Weights of a small mixture-of-experts language model, trained from scratch on English Wikipedia.
Experts: 64 experts in each of 10 layers, 4 picks a token, a sigmoid router.
Below are experts of layer 9 (counted from 0) of a mixture-of-experts language model. Rows are named router (the router's row for the expert) and show model dimensions 192-287. Each number is 200 + 30 x the weight over its row's rms, rounded and kept within 0 to 999.
After each expert's rows: a language model's description of what the expert responds to. This comes from a sample of Wikipedia text that the model never trained on.

# expert 50
router,239,189,208,214,190,174,179,199,209,196,188,177,207,187,224,235,191,207,172,143,169,169,173,178,198,140,219,224,213,226,237,172,166,189,164,242,176,225,171,168,205,166,179,198,238,228,182,240,183,230,169,203,176,226,209,159,226,158,264,241,116,219,210,186,144,153,162,199,228,157,188,160,214,155,166,188,178,142,146,217,219,188,226,172,197,170,168,175,164,218,206,210,177,232,198,241
It responds to: List and table dashes. Hyphens starting infobox list lines and table separator rows, plus prefixes like mis-, multi-, non-, sub-.

# expert 23
router,260,195,193,189,236,197,200,164,217,149,206,194,232,169,163,202,195,165,183,195,184,183,193,201,203,172,182,221,189,140,256,223,193,182,197,238,219,250,173,180,223,153,221,205,195,188,163,244,232,210,149,176,158,224,201,205,198,208,201,217,148,204,238,178,200,186,167,220,189,163,152,185,151,181,162,249,133,218,178,203,167,258,189,194,188,258,179,219,184,263,169,201,209,246,181,186
It responds to: Word pieces after hyphens. Pieces right after hyphens, slashes or pipes, like co in married-couple, table divider dashes, chemical formula digits, and list line breaks.

# expert 63
router,211,216,186,175,213,233,197,239,171,165,187,192,175,188,200,216,159,193,194,189,200,228,184,177,242,139,182,219,218,174,249,193,176,211,145,213,199,231,158,173,212,174,199,191,175,163,140,268,208,187,201,196,199,220,236,175,212,159,226,197,181,203,254,205,193,144,162,215,126,176,172,199,194,201,193,222,208,153,171,183,244,231,154,231,157,197,155,180,232,212,215,210,164,172,188,232
It responds to: Capital letter initials. Single capital letters in initials and acronyms, such as the L in MLB, middle initials like Donald L., M.A.

# expert 45
router,179,159,201,203,230,211,182,210,180,217,180,194,193,180,170,236,186,169,212,214,199,241,179,164,235,190,221,254,218,195,219,152,245,226,169,212,205,206,209,217,206,171,182,247,215,233,215,187,235,209,199,203,191,229,212,145,194,183,197,229,198,188,208,202,201,187,167,158,228,160,153,192,183,177,167,186,187,169,138,226,229,197,189,191,229,240,168,142,184,177,262,213,137,219,192,214
It responds to: Surname beginnings. Opening and middle pieces of surnames and given names, especially Mc and Mac names, such as McGrath, Macdonald, Smith, Harris.

# expert 18
router,161,202,173,196,166,216,193,231,172,182,250,161,156,212,193,257,195,123,175,207,212,193,214,244,185,151,202,234,225,174,273,154,159,185,170,212,157,210,154,186,234,182,202,227,229,197,197,211,246,213,185,183,179,243,214,194,234,232,217,188,144,233,260,189,158,142,190,199,169,156,147,158,185,170,164,207,202,197,178,251,176,237,167,173,183,224,214,193,211,202,242,210,155,235,191,203
It responds to: Sports competition terms. Sports words in season reports and results tables, such as Cup, League, tournament, round, Final, Appearances.

# expert 16
router,168,214,198,217,227,203,195,180,200,151,250,198,241,196,220,204,217,186,161,268,223,207,176,202,183,156,175,199,237,221,217,155,177,162,175,200,183,222,172,187,126,162,207,166,153,236,182,176,197,204,177,235,163,223,177,183,214,171,223,215,193,199,206,229,178,179,165,152,208,209,151,204,169,173,197,210,208,171,150,191,201,214,159,165,234,211,199,182,209,143,207,217,171,183,192,206
It responds to: Mid-word subword pieces. Word pieces inside longer Latin- or Greek-derived words, often the second or third piece, such as b-acc-alaureate, Mi-oc-ene, an-cest-ry.

# expert 10
router,169,186,209,174,241,193,210,198,178,188,195,213,247,186,198,193,195,157,148,191,201,233,179,163,237,189,221,154,242,182,230,225,200,181,179,222,246,172,179,181,201,222,218,187,175,172,217,187,189,209,195,239,226,172,218,176,194,189,220,214,187,200,197,158,205,126,198,165,176,156,148,169,197,124,150,177,188,179,195,142,239,239,152,213,229,169,147,188,187,245,188,235,151,221,199,167
It responds to: Proper-name words and numbers. Capitalized name words like World, National, United, States, plus two-digit numbers in dates, scores and counts, such as Second World War, 1872.

# expert 39
router,214,177,215,186,212,236,158,231,210,168,186,200,203,156,187,173,236,219,142,231,201,225,201,196,197,151,194,191,178,179,230,186,146,175,202,244,236,207,168,196,187,154,223,172,228,233,192,191,188,179,123,213,164,236,225,202,196,194,173,206,192,193,202,195,198,157,165,199,189,203,164,185,110,233,210,181,189,188,161,266,208,260,146,213,214,233,218,213,217,209,226,219,201,236,176,224
It responds to: Infobox field labels. Field names at line starts in infoboxes and stat tables, before a colon or pipe, such as Location, Total, Preceded by, Media type.

# expert 25
router,236,183,217,143,157,206,185,177,223,193,159,215,159,176,222,251,137,194,177,168,233,212,214,231,190,149,193,193,227,187,216,142,195,198,219,233,197,258,181,184,183,206,196,221,208,158,208,196,185,189,190,219,215,188,223,168,240,184,205,235,188,163,217,242,210,153,200,189,199,145,214,127,187,155,219,201,232,180,182,222,271,190,231,167,155,176,187,188,204,153,241,238,161,197,178,207
It responds to: Narrative nouns and pronouns. Nouns and pronouns about speech, feelings and ideas in plot or report prose, such as idea, story, comment, revenge, concern, her, the.

# expert 47
router,178,171,186,155,187,189,241,245,199,162,193,156,199,181,190,242,125,150,179,212,221,197,192,194,197,154,221,191,209,187,237,190,169,184,140,222,217,186,193,220,177,205,204,189,189,244,178,170,241,252,215,208,200,221,213,201,217,180,261,239,140,221,223,188,151,122,155,146,237,141,171,189,160,200,189,211,233,211,191,246,248,254,140,187,201,183,150,178,234,239,200,209,162,182,193,180
It responds to: Sports scores and stats. Score numbers and en dashes in sports results and standings tables, such as 2–1 and 21–20, plus country codes like RUS and ESP.

# expert 17
router,217,177,144,200,183,185,176,204,182,182,170,196,249,141,184,207,234,182,191,193,238,181,205,187,241,204,175,210,231,219,196,181,188,184,131,208,227,200,140,190,168,226,167,273,200,202,176,235,195,210,177,232,192,146,224,172,195,136,215,177,164,214,240,170,199,131,142,141,176,160,185,206,183,141,168,185,164,157,223,180,227,245,151,166,195,214,155,164,181,227,214,250,182,194,222,188
It responds to: Institutions and nationalities. Of and nationality or institution words inside official titles and organization names: Secretary of State, British, Army, Democratic Party, Navy.

# expert 54
router,162,185,243,132,233,193,225,209,203,171,167,209,227,176,180,171,185,229,188,243,204,220,178,209,252,176,207,195,197,157,199,136,230,202,181,232,161,237,151,171,163,196,161,226,135,168,233,151,214,189,166,257,186,232,200,190,217,150,247,211,169,256,226,210,212,160,187,191,200,177,188,146,208,202,153,202,138,232,214,188,266,240,185,247,166,218,193,158,181,199,176,207,212,226,185,194
It responds to: Education and biography words. "the" before university names and education words in biographies, such as attended, College, professor, aged.

# expert 62
router,224,182,246,183,212,232,194,235,254,184,214,177,249,166,184,180,183,178,180,179,203,225,173,230,229,161,178,230,249,173,196,190,137,179,188,243,150,235,170,190,174,205,247,181,181,195,168,209,172,241,162,203,173,209,162,178,213,143,252,187,178,186,211,178,207,152,191,152,178,190,212,176,172,166,194,200,204,153,180,182,231,231,218,158,166,183,192,186,192,166,181,218,156,214,205,211
It responds to: Common noun endings. Endings and stems of abstract or common nouns, like -tion, -ment, -ity, siege, and whole words fire, control, health.